{"experts_per_token": 1, "routed_scale": 2.83, "router_z_loss": 0.001, "rope_base": 10000.0, "rope_fraction": 0.5, "qk_norm": true, "init_std_o": 0.0, "lr_mult_o": 1.69, "lr_head": 0.00703, "seq_len": 768, "z_loss": 0.0001}
Below are experts of layer 4 (counted from 0) of a mixture-of-experts language model. Rows are named up (a neuron's input weights, with its number), down (a neuron's output weights, with its number) and show model dimensions 0-191. Each number is 500 + 50 x the weight over its row's rms, rounded and kept within 0 to 999. Numbers have three digits each.
Before each expert's rows: "comes before" lists some tokens at least twice as common just after its tokens as in all text. This comes from a sample of Wikipedia text that the model never trained on. Tokens count by the router's weight.

# expert 2
comes before: " ", " the", " a", " M", " S", " N"
up11:515587455502507579561514496430535510552466564409481514509600516517338412579520485517509498530495602588475455335509444517493435454486452481518504509475472588478490397523515565453518447496514452528564525547527441572438465588465503434440516494553483449451489463500537540496417449511412529476439514518534485504472519475500539494455557529445492579565453497524388535472505402418522562408509493539575462474489533464547475496482450506529576532468622516493522487488575556537503583512541481542461499500561488473507438454526399624491496446439587492472438462435498527605501541499562490493
down11:530541468569447524470597497461461531451507409462546402435549507621523513503517602454502489589553474443464533422514486565388607449496528470519576444541447543387391624520542531493469545486576496448515561522548455461449503463502455435435491511504483583472510487506558499542545506512562469404433546464473515547519539490530495494523474530443564529532443511506474487506507548508454534468517471404384496581466528524536565459517493614514487503491478459519553562454552460569482524473456543581443431425420444480519564465401550495564484640574452496523429517538468457505508494431480460534
up12:526578445443446532462383434559465505411552446553533469503442527467505532462465481596513602471463470478552601526548506570467499435426466416528542470539484444489541495454648462459474516574492430491570503486507515542403533470594604560523496479481549551498471535503572472533548521519465524493512461471506462430467599472522539441476577548575494513533566482493426544491413473515458517424500454579404489463394467504457463521459497535462549439504544558537529509420450514562434537446541498547460535530460589536527547471515529468450538371497513571414505509553447468490496597406525481592
down12:478434455461415552472501600562485582491478541453553453403599496580451460558547526516466518527484461489449506537459496574483523474445458540520504415538464532501470541504444471470437540490460498504459527508502498448433524601430471455479521496434446517502491479472510512442421483497490543528491639544517539443464485435467528513466478504515603544563489503522669516535456446543533500608515504623538533548556538404492462388497529477478444501437584560491482474464480602448465480548501495464423531491513513381515498512593504555553487499406590442428491621484509475417577523506414539453
up13:573537517524585589474489483548617483478550475430413579420491530466382553494464566438412518510464588492437620493532560496588486601495477529566440548509560472502453533480520516559487549446468532593568440547507409497447434531459389563516534523515513511468453509473508429446476540511434529497392554487420482535475524549513531413565556557552563536508450489448471460503474448570533537527453403501518480490402550494519470568453558517413552532489490487502566450460473547484555479397499467484534427487575475543525487474475526469568425434525432414497524509500550464518436563541443556446
down13:486466551550536465462537574489461438521435379458508505502519489527537552556491489653510413468571546500546461549587384540489506488594516471523406509494476542502485485454483428432481458573561441477469559540544543516540449589542535528489432478567433465496567469501416479546513588457549445520503472466529455559516471483549496472500550512498557515500544570442575556449543480598477445551566473442551444533592450529407542464417462474555503378537459544522407531422540500465468444468554498530449510543579498488539486460564521549502487542526453399432502393463554465535553546386459529468
up14:449474560499509418466475446605542507486606567551463600482485469411552538546474480501429582527455632463519529467451557389574472473541452420553484464479482416523622588511503573547491511492482536461534565516511500455539471484492608455470482524453505535476520461497484468597518525493589548513528533573484559583613525432560535526410502443535460435431428510507455460584570556509501509553478539573515468521421499509529440496498445470479513502577506524567537506539414404472544480485556440510466506483553507542499532391436498420532575531576474480407459503457470425552472433472467497537
down14:574463487520585581429465500505501578475568449494439519526560478457560412441531483426485444440434563507460539532459480469437536501485510540445458438523530551514436474377570411572521456531563425498501475466544475504564603560501479465500523442481550534506524461556409399462623521484577466536522536483514496558468454553561468524501469530546562586467460513536537438451574465549534494521492564472485447529405480544530556550502458558406473573431558501419515511484530396613525536627525504533470535372459419509421514536391501515499589504430457490459545480506505549515516474515520512496
up15:514529515463553554492510457461562479531556453550534537529495423452411496551485547528578505497527421436409517490492598497500584569500493521559531561448492452526438556477486570465468476563472600558460463395436576489504528610608540562458473443484562480506477509518464462385548492517514545365458441510592488492514490468566587563524478514567369497511490519470496607487509453504452402521564497493553523449522467517424371496421509511586496470567513513504541453556502474537414506551510530575499428529466566444548559502535541479505412526453494520479531456537395526516387474443507513514
down15:430458598553500488554538489399488469453473541570477524518530498463519477473551567549428461475534347532518544561586444615545533576422516479508512483437539459473423570478457446437433571543434532526506571556417467450543512506456461527519473458521405531540470525431490404525515535567538398499537476537467527464529459456526434459466486488483591500464469559422517536511534578528471454536515489574480587464470499577497574524571484478459466565397585432495562458546482541438526379488612504507561568620415494506500495526441458441470545441535500530479475459489515502439569503518453484548
up16:578515475503440382568568491453453532487536510529505478480525451563553580473539505509555494545513525512473551426505552506535436471581480542456431479520456505571549374395465514557546550515573572525472582474472518493455386442480478471502489478394519430581489459395500534477498566546521488541547448411605503563497528482547473497588482609478520608449489556412479485469481514438513562557517514537523474510526483480467434558473512588578456508485542514444423592514490527619420488526535464475596505502428514370507542529450438536467485511456452568461489492482519524554414583478553449511
down16:488488571490577557540428552463399579488520520492523468552416506551509441473472386470509565625517457484544506476469481430467522557465506500525536556480522465495483479544456532451520432505438398437502417446499442515508587645437463542509462568525456526468487508482486408568443444467521465523532418550530491505555484530544457503514480446558561439438422528568581495452502536455491550356492520497432639564564442550487508531523490517447497475588410453504557500592510557493523497422514464514442444551422493527493504560547485558546520467587511521488387434530509544513489453559602457503
up17:543479453556434586478502481422496480453380447529612564499467506464570552498495448589481500290529411482542515552505403522522478506424467463526492444537510536574438486506469478454482576560497397424440491520523429507480487517478530567495460469415414566488491539493483526516422557533543539581579497515387506492559566446390514465477569527492410510469475401532548553486482482585586461526544490512509522544436463435540443525463585434574448536604483507514476429609420525492438522476499500500489427537515503507497502480544534485486526524503470469437481500505445488477480434521567546529
down17:462506496424485564464494485475532386563552562518414574461524412623457500543587419587424564526413606527483475490554564446461494554479482457552511525472529446412463577401554509521525532466537649462470529485555582480530430473451491463436390537547461497549446530599496438523511462479482479459551472501453522433481518508536445423553521520567439587540530458499494512506530467412497543514445471556511509481583450491438377482537520568604470518432461502488532469556510507511445377478483507479508536429545529468520486555573397553504521499495539542526570525537489459581511497504471510532
up18:555521464439485540486448466424430585544500582515380587504504417511583454518509421499570462575530469459549615467540512464429546534455420452508538453457548545550558526450445576492549429510430514493425540426497444491453498501514492470526557408616567510596494535470571539438521515590485491412447542489516471513547458482476524568408542446511464483526538513567448492497445567491460533495555529561526574551487546560402493481483432463550612538473448515536575454488474575628504528518477442451503539551460460521537528513526457513460465474432477491481534486557401449407471503482391540498
down18:543564595622459515532507506525408490473502521515469585502503543522568597525544440405442518519459523614459612488460532466525495499389511424536504547492484443530493538511439470522570475515469459485512429494440511574444573441503523551462463525538537475491491418520448489497466473465476500452412568491401440477496433507497490472440406501458479550420451575509461483485429474515529521576511422568588531453521519524547452430518516542440476428454469507502520515596555446526498644504421513463483396579551566496529571545548426539605579512530573464462484475461465482534405531592503508554
up19:507517527547481476509546497467458477481592478475597564514540522566448480454481493492497480481422631459513517512449502399598551479431516475572417473443516537469459474470491534497462532526418558481448387530426479568535409424552439521472479494480566530463483531542564458480529508502399520510499425475508520521451495531535493462473501601581543485523515529453556489651477565519532589491546548576478489401495481554471484644501489552605500525457433475509513526514475549444458528470486407436613513490491485475571384444416576486386451451510500565490461447512464544522531508588451561530
down19:523540501449477438521473476452428579422469457425529491584456496545532413533473496540526459542450395663537495486562491435471451463571490574602523419427447552559526471482500474489398494481511468515445599528462480481477522543462465500541545511489466424513475554555548591469554422465454490562384572478497505461474469388492539484453442489468491535607461468518455572457455428431471620557498433453557489524476518396488484512598511509557445451513547499513504507479456563538558540558529528560516497522560478454529495499579523537493511597519529467517493577546552492562497444506345508503
up20:456510470507544557492471396467515516465566535534506570545555497523594455566527552456495554527522528528452492609554505533425392532508417452512522455552523493488450459478465579513584451499511543467552438367529599447467512487503461429501544551494505410526500502493543410533418488513468471362492560553510477471563441534426455487544529487507516425554542581581470470474476497475498446428475478500468588458513525477454451404466594493586486557506507463468563542449368542473526502482480508477490407465502565519505428526513516547526493543571471596549459512608355498455487524555506596446
down20:430453558498474499488484506414554474519463537425461501535412438473551496505514488505492463444475466583490480340497469505440540574514455502560515537453502552509565506532499543351433463422464547565501582586582521549449552459572530557510471537521508527554426530572374521479576538500496547596530493582593381569521521529551538524511456472480525597453523562475429478495446494544468535607549402508552477474511508508510468444446489493496406520537507411460503514572586453512526493447516470481516505518498505539444503559439438483473565572458557451541485485377569508532487536490464379492
up21:504472481569527464411562509502468569469597347417575521529474518497391474499504524520497505501481646590495381472504497439405457483507470505473574543469484511485552417472553463620418503475473591533482531469464439547465492479530535524476482438500489433496511458527489453435494523553584402563503493537488528521507548515539519448455495577471572510622535501491452429588471581449474544488436500471481549551478475552583454450552569472555427540473542542514465460515513552494501518475455547397497583495560524537457544411418429472458560484509448525432594510564511583460507496560437466496
down21:449556524443510466468393454508468454458433608469458516360539512519463449506477549521520386530486514599551559435580545465529487502577529502509419419491453479488526552480509520484508596469537438563469515541547592488504489524478509482444498418522606476472461480530464478514488685509487501617532518557458502421421484536498510458454636551530551448532487465482517498586458407481537540481509513514551557587549477442430565441475399477472477485498480425494574466503517509522447563515451512517574473542489462444585450584536512462512443454487439483564508510485550464561464409447571511526
up22:532527433514463501584418491541508397445521534461515479464474445473521506460461506614432438437492427461508513568408449422450546518572545488503611422540493572518477480451508434497440508479532487597507444545435464502494575548537575470401524607431406478476453445480505539483476505535404478539466491452350561490550545451520489584518418508430515526498540474557434525576499510489476534475527490496573471444518442512531564539529508513508473526563481484521560488509477466426497501521465555528624534376527474458535407517550406514583462498439519551481533421416477470575482469415571441520
down22:493507542422516521379487532505547534448517520592519551446500449454562525533533504514566433563452579580449526440462448473489435543497486526443559515446536480583477469486498506460599495492487547512564499468598509509490408514614506496516540473396522593507470545514523419432465518455395455395474518530530464538479466493519497587449471487551466506452507405474512495547589493527439452589442472481510439495473460450472432435539531417519503527566438533529511570434482513620491410523581468457470607518451478559481540538461461456411551511529529481551417553535596615428453500572521567459
up23:589486541540531570555452464538546489525554569567492468491465504510515510555436445465517501520563462552588491483540510508461551482556489486469394495476507435587476562519416525475421450519568480477525504509511470458458572425611525501500536532549383525527486601431520568467503468564435606492533428493509540555525450403468440438498547534510557500528541457549542557531496443478470501409480514457592522539507380534535434495530488571556561448517524440506462520440583558556329573477473452512452483467471523572554470489484498471519542449524440528539497468581552466592471497382368466511
down23:448499491532500441483555463534448468537447567491492517542544500396568422534553507470508417582521514518435540529562557504557532505555535512423505429541542538492443553539510486447475411581485473509521401536457524464432537410505462486548493481492490445555518486448562484554544449500525457508468475543585525501532578509578575444527378438510457456480529460547516447507500454540597477585574414553469537565452525534423490544507523559527466470583393492530505486560427634447474473455418597520494489558563529468517545394471422530393424506575468470497503533492501412408599461529441522466
up24:432489521501464496475469527499508471553527584496439554475579551559531528522429434562450584470510520535531514489524590529527506493435462430564443602478501466462450502469529506504519461555489443439532525422508565504544515421541438402436444452526484630569528420520502492471494467460560461464446566509557481464534496490584491512506471506527480402576601522540435455499669516471469560520542571538514548529420492498481449472510528506554554548453570477468570492553380557591525488570404525472463398437511554461588431509511512437442465509418435529478552537598431539489599529470478529496
down24:598581547483451449421476542603541529470493533494570612534478470520484530461454476529507446481506541471466435546510473436482450512501587463438463514457567372524439469485489543478504549427466494422606461538413427494548568515577628447544466489363513478451525461517524496529494417541557490514523531506447504471514525513431525574468473502539525522495450470527533478554449481507512503579449558541516526486427452522585392543431456561486461533516537493471517473452498441502425456436604497501447564443633452424498442512598555498626530509530556518545455592482477477443492432506565472532
up25:557590556500418542540430484525534547505630423473488548518499586530501432556483553490374485552501496492482507506527499559536496574448560466519526422457512514550467455479492579541448553504460442541532506581520564619420423454547490630610509463521526467418539566535503582482613484472419451413518538532496464508467556428529384556501478488515427541500485498525451514434434375549550480544470549534520568442448504544525461461600505358516566519480480505515491517457449475530500446498514520468501506538578449443426497412536461536471544497481472444473435510486562429522525475466448494511
down25:428600532505537487542485419535637508532425546462560517457455485380584485509554486574520555514577505490454494606486469515480504461522556469507528590503443494491523530465488508410458442429470486524450545425526478339543452474493489505468497536530554458596443449484516540536611503475533567463509488384514554488398542455505554481549456572540490491519476536535533537486570465451465407387582481430445501410512538566431537487455475600512494510550392525503498433555606485504479551482527482551563497451486414468494513550469530526396494532508552551532540514503554508459536484445522459419
up26:557552464399466451476545527558556543527508496492421524479439551486523409422438488448488616522429488484490504431477505382591570504461541552543555439462512502437415396439527525549607482469432459504538540507572564538462511459456528498477496501461549555462517522546481490506519489486572516530529509394499555366544552500534474515601396454517552471481589502458457474481521553439472531419508465497464572467507404522492492549564590492529505487441480557569471464526558457436462533493534358478595510419514471500512550437472458532432505507538445519587573526478427512565542604529547501545
down26:511414518556523508556543564412405492479594449546495470480536428470513456579557560467450457476535576539477448549544498456525465528530551532587521484504564561436615453510427468473483447478507492451634408489477512459434583500555457552547476537553416471481484445514583527505536460478449529368525458501542518586502485487467454479526521552457351450540518523427502480456481469533581595547513507608523470559489487539465477546469525481485419543499477520465487542608422413564544529429537397595518467534472520587415475534455453456459516472453524523489482556536553425472518473526499483429
up27:508525421518559522503501541516444553546543523592540478419412506534471502518593473429529527532550500473471482412530452537600493410494521520554494533446591445487530502380586617460428470435450480482597473445427433478587472592499457442450557524468521445487503555473502483565483534599519581535425462491467489458508440468495533597496578431485488559519542526439424457500533491485554417446531465500486503464508484478529451548404453538520477421544518411514474527622419531499537503513522436511368570557505503467619506505528522488560436551519500478526432552448490563488524475435418443497
down27:511504411601531550476446477434461554560478501481583438429478540528482514404515515394405558554539426513534524455558424544481484471572446486533560456524483487582519513500437569571383465490506493614579476446560570448580554426409543519542577496459511396551613427502498453485516528494493584501482485504517447461579405438550491482510567495478476563362467463517510496502473519567500500484548426563493441507450512578489477562557563428504510545538489475416563495493514565467502507439480470506490474470436442511573564441517563452422474507554567490413457514515477569515544532518556449522
up28:526546475493421440457487509503501558438523454488439448638462527561591477483461514472547532459569552437522515481410479393466417475452458461428471475484469548490565541528529523511367526501457477512450452486508551591490434454493536437511518448583433551496547478500458428584512503485505443500523550601500516452466534480481508629494550485470582369497484568512585517515410618574405546484564478456577475425470404473504548541526516560513486517468560560511575530484460454468492433577507460487460427558509484469557515568507531563576564493524528533615577529491468512465593479500494481477
down28:439493503541520577547517534499368520457509475483439581434540496555545443492498564438576565493485490533588488537507547516489500547501433525517448472397543558513450564412509447486619513508460410599463456539476494457510546558515478517581535492451560462497491490598482436502540471561468449460431505544536514478472520491532537497481441377505559544477518504485469509434617444415487571535582597482430497545488456516417472568476453507498373415585616432550484506514520560539529502558501478559426510435473427565520468494511458431428505454402486549524525400499494566521493552577461511512
up29:452487526495423508392520469490520517490413410503405569507451559472514473513531545523548512584429415412453412504485594538595535496609529475485591591612391396526485476543442503512525453520462503569508420628553562502509504478571518483419461502494489464457439480415569553419585520527539526550501495498505590415513487530535501517498528470456566547489504486557529438545474458395605467492531517595489461474474480459487556473502513476596496496451509484596503487522431464465478507560635482564534494455554458479555575500428481459515477481475457498483450499486516529451463446500422530451
down29:460476456460447552621478527514495569455588566507488516464498547547487506526525527529511450467481368450500539544545529517569465506483549491392512470400545583472574472529514441559460562496495442440420405448456447475473491539549531616486455435472431493512566465437547427561517530516528467441460508640561525435538543516527539521602495572487461509516496546470437485526479574499550435544423546424536474609532615480493483422447407520508458510495477413454604536361552457512537475520478549472532492536462517558461426422503472492527456554476478566504481570484505480524510472555406491527
up30:382456545496447546467509520542419374445535520527499427498570496561487490486558456461447428543479444579493551481548590475531509502456432513436443540545554580464606544487490523516474496488534444451513572532545562517506519565449470483452538405567604456520493406491460485474484526517494460549494452546460472573520494520529505554385542417582449442548531520529459538484611533424427528504494498521519584538380509566466498492422463486462556504526532517570596503474508435541516503472490466493403406452501418544524513479538485505481578600520388541539471468622492490425480435580478521538
down30:507593478461519458503508553503573583425474514395447451442532509466501567562524538562604542401501500571484528497483513551453424533404537486517486519476497568566554418465499544551483399577478507549446491501466426491519463487532462466501474541393598460457517495447469591539500463545581538528575485550420493433444438492530543561511450539514551512483493553604405511520510427492530529408608458549517491484493491567404484435518487513535408530550480449398468581487470447568518512536464455479476432415533473498506454607522448511645540487568583527511450490444478422519502463531497470518
up31:491471472424547469487378531514519448537549498471478520562455479456485584631510553472518517505488527464558445510540492494465471436483463516481504517485491536473551528498576485479517506529549466545494635424498512533533437485511498413605447410511480472543455493474465479515510562463551422489608626501599483579553465603492437526401529570528473511520484466482479523508520508436526530479594511450534408418463442495508522467520444528509509494369497426508525561577571529513468565398487480455578446488494495447454466523667404500458499450554526391472518487586517485477408499543552458568
down31:513608547529492537401579485524480553593394504474454509432551546524518465400473458499554550536461567475465540411533485476411493471509547498546470427522489525514505562478447594505619503476576508485425485532580528510468491566479432475471550457427497483485493496509507503457502525574463543523475514564470505483516562492432517468442444392537521606392507413392529532455463478513482524536475446465468432540484504540494625482516661556509486539519543583484479420462482562478562446516536488454453454436519509493518496596541431465508448508469553502445434613448506542504572507393501551585
up32:446540444532432500523398544504503508446540481464516449524500523438467537518517546441569478502474546550514502489511566532588505469476497510431542473559516466474483587485419536481564533574461431508532432512603495660495497507495545496486558524555517382447453427468566435404460528489547469496549489641461528575506544530528458518395503491516446518510469592396446508547531506397444555572514464383542490547352553446465518504408472473506490483416503512537475585563461505541521471420505468491438476523514559473520562521520474423529549542535508597546401481426463526539450519549540497440
down32:465532476440552452491542510523514457560389447478473499472580412454501561438480488581328595457460517542527489447444462494434517470530526521449566478493510544539512510523547542572530542522457529529512472476406507511541489450531551470442577495441489550517406482577439434493566432461503555481457501495451484446506515455500550431613516529463465463598602587456495541431458581483527410524462547648504422454544504539478529450451512475463549474609464464477539421549515551429474500591522446539623529534497569556467555435587491589497502480507538423519488451515478484446509463468494469525
up33:616579543485529538438385591455448518501564591502536485508502365519498490502536442538457500531453460519509556454507530457470508491503360513516448541501505464511502498535505546505537445525546415438496489573529514509532484412573464577533426541528457599461544550506603546443498451416474506495425435458399467542575554467489468546531572466512375541487562565464440615518563567459482467443513530398562509538516455560505578571450395518533453562378523541569514472555484440499474548534456487489481520600470491485448474463487575443531470527577474498457506456527457478490527477489522552466
down33:561543556475495503484513471573541526480454471454486480478461537537460513528420424490481419500448480549566497460481581561507552498520485475541452504541554525587551474482543551551522451550501561405566484492504547431430559529494490420487616441524503456508424522477439458556387530536458488544490589505411487493519482575469535594520400546584593495428542484524587438465469467477469432503548496526498467541510489537461398501593537467399484467513459556484391522583452404584537563567473535575587493416527550566523412529500474529473419408513411520522483531512515487467379485540509426510
up34:373451505503540496497554504573462554557458479549494567529474553573460456510520519472444532470571565434502523466487523485438591485486451510445444562477470548446545450435525565554421582470507428533515439519593405502406497512512522489488520450418502486525527458517564564409477515433538560484581526523622526448444519525531508530543489524467580461495533510450445428434480546493514349537559453554421577589385508443482470517446376509501516451484499456576529473452487491562498516558432522486511448568543496563579530493541451502497517610598465510435500501555519486469510487455492423383
down34:448519565399474484438597465486417545439563468524574470553585479466506428463445483479548498483515423428520475614553581465485493506539460446462507529488552511513402503511553480468515489508559511500481453505526473475562557518538510550598486491466413522566436575540497509540453433499476497533591491481522552577547485501468483503415463549493559492468461451446457553384547528392534454461464520488479529495518510457542509404516459631426457472533537436541504412497490505400444562562589423386536477456451470503445475485507436478572544578523590580549472543450480563489612575491545485575
up35:514463612541552441522533444499489574552483493417491558430451504547545523398543467463514536436517519604547480379484462509543442479545532537589530489485497413503536584489483488529435562474455520505464505478512509475480506481361517510453512540544458506535508534536443443574531537682450557445511439495466484463539459451646460499534489349469482507436487457476524540550516559482557588477388429541476524460549472463445484515493576448480532438584516454557408478461596470498539463544505506470578455486490538547538463534484464412581439548485468479503498500396549504491513476556458436493
down35:462493517480526502545474520529511437519472442480586570517437526563512379543498511506519488419427353510480433486444525424586497537534364511512570590491498555505511447500444590551452609520456439444593348442508423514532458481534565493487556515411531569496530522478455419588593468542490531494557452516483508460512502507419478448513524457513577511562522435560520455388463452424448470562538627501496548472518506549552534474462511508500488557525520499463515510514498563489508579542503523551475471447426450539632498452412467585491500490515501443517538465465495416481500566493527449487
up36:521459483515532399435491529532385607508536535514494507467567540522482452427499456398513493513453461461554543495517561498499421469493560533574472451480482475441590532496434442577470535591454454415415445412571505434480565407536416421454513446598505561511532490538509397593457537522438503463494515505393405525553442482552572475503601479495514441426472493433506462456520571545483512588537476531494475444478475554466553477532566520475550503575472507506492537554507429511594511587446509529537454517467533471477522506474470549518525539588402522506559531463511539464566505462398530628
down36:500468475486489472587493481500518466520491444530567573543578504517505461504619505414648474511432456460560471510560529534497503488503466583391519485546497491469487560432511506376534497455459470429539585541560476542475515558519564501514497423517506523562406522509465570549543473535471386502539496436530462504491543502514471429458550644507538559454419511500444511579478493486505572469517504479433463572586484499500401516590519442545516538554490530494424499497464474481540575423483509490457543456502401367537516442451501430463392506417477487456541527429570495492459487435551628556
up37:469488509477571442405514466524474528475579471498512445617487464549509533503463530509465561507526538396478432484528474454486422488513543363492500542537467518542552529471434576503543595507482486568403439419539536471495481548477552514475486410514440559510428430517466495523564566515542531540527611559461523510523467496578568482403519498637509449540385545607432472521576495600508486508524543524409477376502515510517485512424496510450490450516528487584461479558524509522534580517407506601437530453488592478520470419419440497467446523444512486536437540538510600519533485523441482443
down37:643413464517556553556468463532502468458547460433574552492525559501459519478444483452486434538462428494507575540496474485498477531387490515570512541393481522503480497478527453492524442420505511547543569496458447502422534421502463463596569446522489534642524500586605532485576558499540459531480475485430518499437501486551479497526549527408491626525453577419524482488479447408502480438512480457478543590440523424437574475582537547459495594515506572501497500538529462552434495505566504436502409560450509472530426459491390514516546458471492457472513445539538544399507504588466611480
up38:547417472502553497534593357502491455525538517443445560492469451456542413591525521441480611525516505508480542431448554510519507521470469452472493472507553483537527479417466519456462454467573420491502542525581458557523550502546550372516550488469458527474515440422424503550491470515485524554552496549467547555507498519498455356491529495401620425525619511562480516542582500561470442489483466522518508445448504546482498580507479571600468473488569490466590467533560555563583465425430504446500477588475489498455493514426490548490460488495423544550498607485418426549546610474450467469
down38:461496512452471469451411568397551457467444486406497526487481479428503551506476520474473465496495515502537490528457577449506524428527447564498509498547497520518482624497533517612465417552547564505565507456541441511449431525540508548468498452473626494482439427585563562394515493545467491476423490490393571524482521519562460461522542467462438560553501466540580577536464433421459462495452509500531407447446460588554495417547466475586480493489494436556587454572510533503518475486506519524433469564499464388444489607397575521564500569508582588527472442520572563456519462541584536499
up39:498466544548492553441571488483553471515522582411459474511544394605575459555419379508528510478424504389493499482520543442455618484545488425554497441447590446455592445491480453462506518503403485505425529520545488552525508451516480512528462526417537473435503450584475388569519452548496488514504499513502462524537557540462514507603509504564501516473582410457563470521507588593518513526473527574524444472474528450576597505507543473448382491457519442501514543549493577535459541524410536543460514545506485482500493461562429499503540457514522512579495434508371450380397487488523467521
down39:494503453561500437517460441558440524525555459589458526539373563498449481450493483467438514573427474573493474536559459475552465521549422429522453551573442551502494485474438511560545512557478509523482448570425559398520547466475547558456441494492504501459514421432450459519543472548520498408543495422459497538452515521523462516494543576551554452477325475553584436535390450560469549472490587455510499569502491448453428601534526447521552453537531495533499589559448480514537529429547482589564462484498477491606492522516502528504611548492480487581505564501347530481458454471529444493
up40:470523547511594493531501532551520576497443521489506462518498500474498520521503464549556516532528492397482505394400501455552455486471545492551480566434450463468523548564510479518514582507432498455514504538567531494491557397520521548492489575556548483522430579450521446541551556480436527458459524519445560402521490491423540654626465499462434483508362492531457546579567584502546452437543411414467566553506546454522449484510450380472538485615603531439519484516499422496457516555532435502556584560490467479477384557537520505428508548494505510527511456464478457500421531405441469467
down40:499482519498476476464447478455423471450429484496523527453503564518499569502459534507452504463463467521574488536499484494506384517541464426525576461490494418587497519559516494471472498457476539507532639510535480551449473616489518477503528408489549414533480397554600564526461584435528527478549471510412480464560536519472427516568519517488534568603456466526511556481566494431514588480495564518488451453534418526510604515454576497555480416491527458461517559439470606594518455525452430551508597511522563538446492564444548508461438392411575440542445490534437548609405492495427543506
up41:513550558503487417447475541584507490517450549572506507451511478496547534528494437479483535511526447500520481498471466453516445456505497515575539383521536546483464429506548505508469578404513495526504430577532510529522542510414553352511518526542460567500577548467639440573598436419449515429438523537479592508529593578423452595550532447511426437497483490465511576389472512514391458495479569456496514429499455471345484498568397517544532517527551455514505535505498436449558498543550411565547481477450506468468502420520498533466535553469566549455467532479479524423476607535478511469
down41:466408515488637482523558483440469529527561497505487491560415463522487477517464574498463438539437502560483492499464517468404420490518600580433471495350506484518466494491487548442455443573525490548551462452449547491441499448451571587513487511539467542431449443507481496518503525567542468519539478522469521449431520514411432497479523496540614450462563451556487516482432492501641413540533528512482487607499488541521520593486532600447457507517492514462437541505410522584495557523462540505499467531590505462504478612467528531434370541537397407559409519564491450511503496538510448581
up42:536500502437555449597444508524559473533485549526402557481493480523590508518458480489378545493509495510520440511519539494503498535461542476554584410524398469537484544574521509569569556558466445396480568395485428527517525482462485526455560549555519513543469523491571455502534572520606491560548528549518581452501468573477446492510429504508494479398464497529391518494508452500483462436565469525450390487553492487565427437532522493446475478519546558573479480492511431480578570604459372522539472487553437440503489518435463377461464526517504548509395536608417467476461575551546554448
down42:511508508547455513475435545548519472448491519405514514502485538453565540406521440514475453538494540504527574492488485454476537468534507504442525526560501541400485520445495510493533540452523504481535453546509504530508387480589467558469516503495490492461556440551421570463586481411476529428558414524490448489479446498613500490541477547537523491596550468651510252544488559476488450562464498501510613458499521568485404407425464583426447523460506453520548498452502458445459526470528507513517509435523473551465543513551457487513402568587530493538534587532637540475500468539525505467
up43:462503441482518503541557458404516573527515494669521601560470507488421527507486499520465534570429576481499599512537497449536495538522523524467511488461508493538485510457517481510435536517410530508493577523496450467472454489524534512585550555588405557573437472448513462574466496497513447520549470457410445537489495516416444456578414473534508569368580457542551526489511567574350518524439514458455471475633428543488401540527541540477489484480469502357541539496447431535485564583515453515436459512516468479459455576498521481443479477490432511478517558584404522503476500491579476466
down43:546383521461494503569421459506439510475526552486514546580583540564547510432490529453468505485455567460450501436450575367530446452534515551539490574501546462582591448452394483539548530560461466526413473516468464490508484487501530406419585481534532557472506487483455487525552449559482483531517509466519455557340519460454528568484517533499464508458440520525483519399486482537498616505585542531450524516575579486559676525445427484464507542469599503416541470436475465540438473524440511541484489472472480498536483496538615567454473453438518542457447466545469472503520449578583505476
up44:550533516442473506382549491365465494487505404444428519495539455487425540450470619449549544516559490547570517431585520528554590562509504508563493493508454497475482404605477529584487556449491492493472510532489474531570506543495514496437552498553573409485591543487427406484473470518420539409373528515483476495476440536463522497487545482561571532487442492423560502460489536444476572555450542470516522440480469454562579494445512521532537508509485474592484507589537549574594438445580486543526603505445503447502524575492488572572448519461454395530546500464448490518494597471461542430
down44:574490495636522494483448570627424560425573535474436479460436533531648458602588498534494499530506432513557560523494556454526425491459492461508463473496540510551502565497507454526509480513489404552483512457495402355543411547455492527531528537526579477512451457490420549493496488522483507485436447519541558505556475471546519451506448502477548530562492421565464600421485445512518426480584401433479517522527529420505498503484530478544535490514451570513470560494511463462458526386434547419541524473370546544569515524470463503494464523495541498553438458410414540461464520611520520496
up45:491494531516485439471511532477548517564538496483376526509502567511502514449557530594392513525533559498583619437451469505543443540450542529496447474416421435496549437559534460525477628478466505552462443423469510479538545521508448532525451464508535525486574451473594424585498505502436489474546459508512495577534582433422451370483451514602517490483495539474563422431486514451496551539578471527457379458474496480472508519456496552438479482517556590582562512522445459517479483436540433519611571504583619513463371453484463461552509494516430497440471525471533540552492499522569526440
down45:520510488565587404476503482559466419584523453450564452495457524543426426449480562464524481448494530572481502441454538464423462525608418466451498467582488532508435467463509537465535432539407479455440493503456505478521438509509530606456506523460420474495538489468486543514566502474482545473628487534474489488536525533481550468554416410514483528443527516545428513562507531549509570534511495503507511544559475643456530512497423512394501599523522485558535468477532564513542558396450551515447512509469530577424494446447538582501559414527517560426532499639462455469453548604565490376
up46:607461505491540511493563441497435541490527405438432498564499453386484485468432503516583481542469489494519626463514404608535479468519571557492477488453584490507471454490533456500531526521488471540523460495518448473467493433507491461434474472537505623499573463417629510521530569523613512543480494505491554556526559601565601466564486584582516499450419519508492448572487546541533439479466463451507481520526508451459539479462490477478590574519573527451507565378570445480545485552507516520464502445496444471471509518468410480458566528471479500457524450446563485499433501427534332597
down46:429489536486482437568426478493518514429495601572435470482511460459516588525502556491497483471547518530478472544451585402487614484539449563478489462603504526508512545469413470505467441446575495478563464524515503535539587454446535566532519536525506463478381439540455469583531452549360440581492492513583454514584498397510561543504567491528495509434472544501421571445400437490560498500521571443493524375454501540528475544598523565535487492460533508466453474517605536445517553478538473440505488502551515522541470441578536477470480541543446508509476522517375478479554443549441540363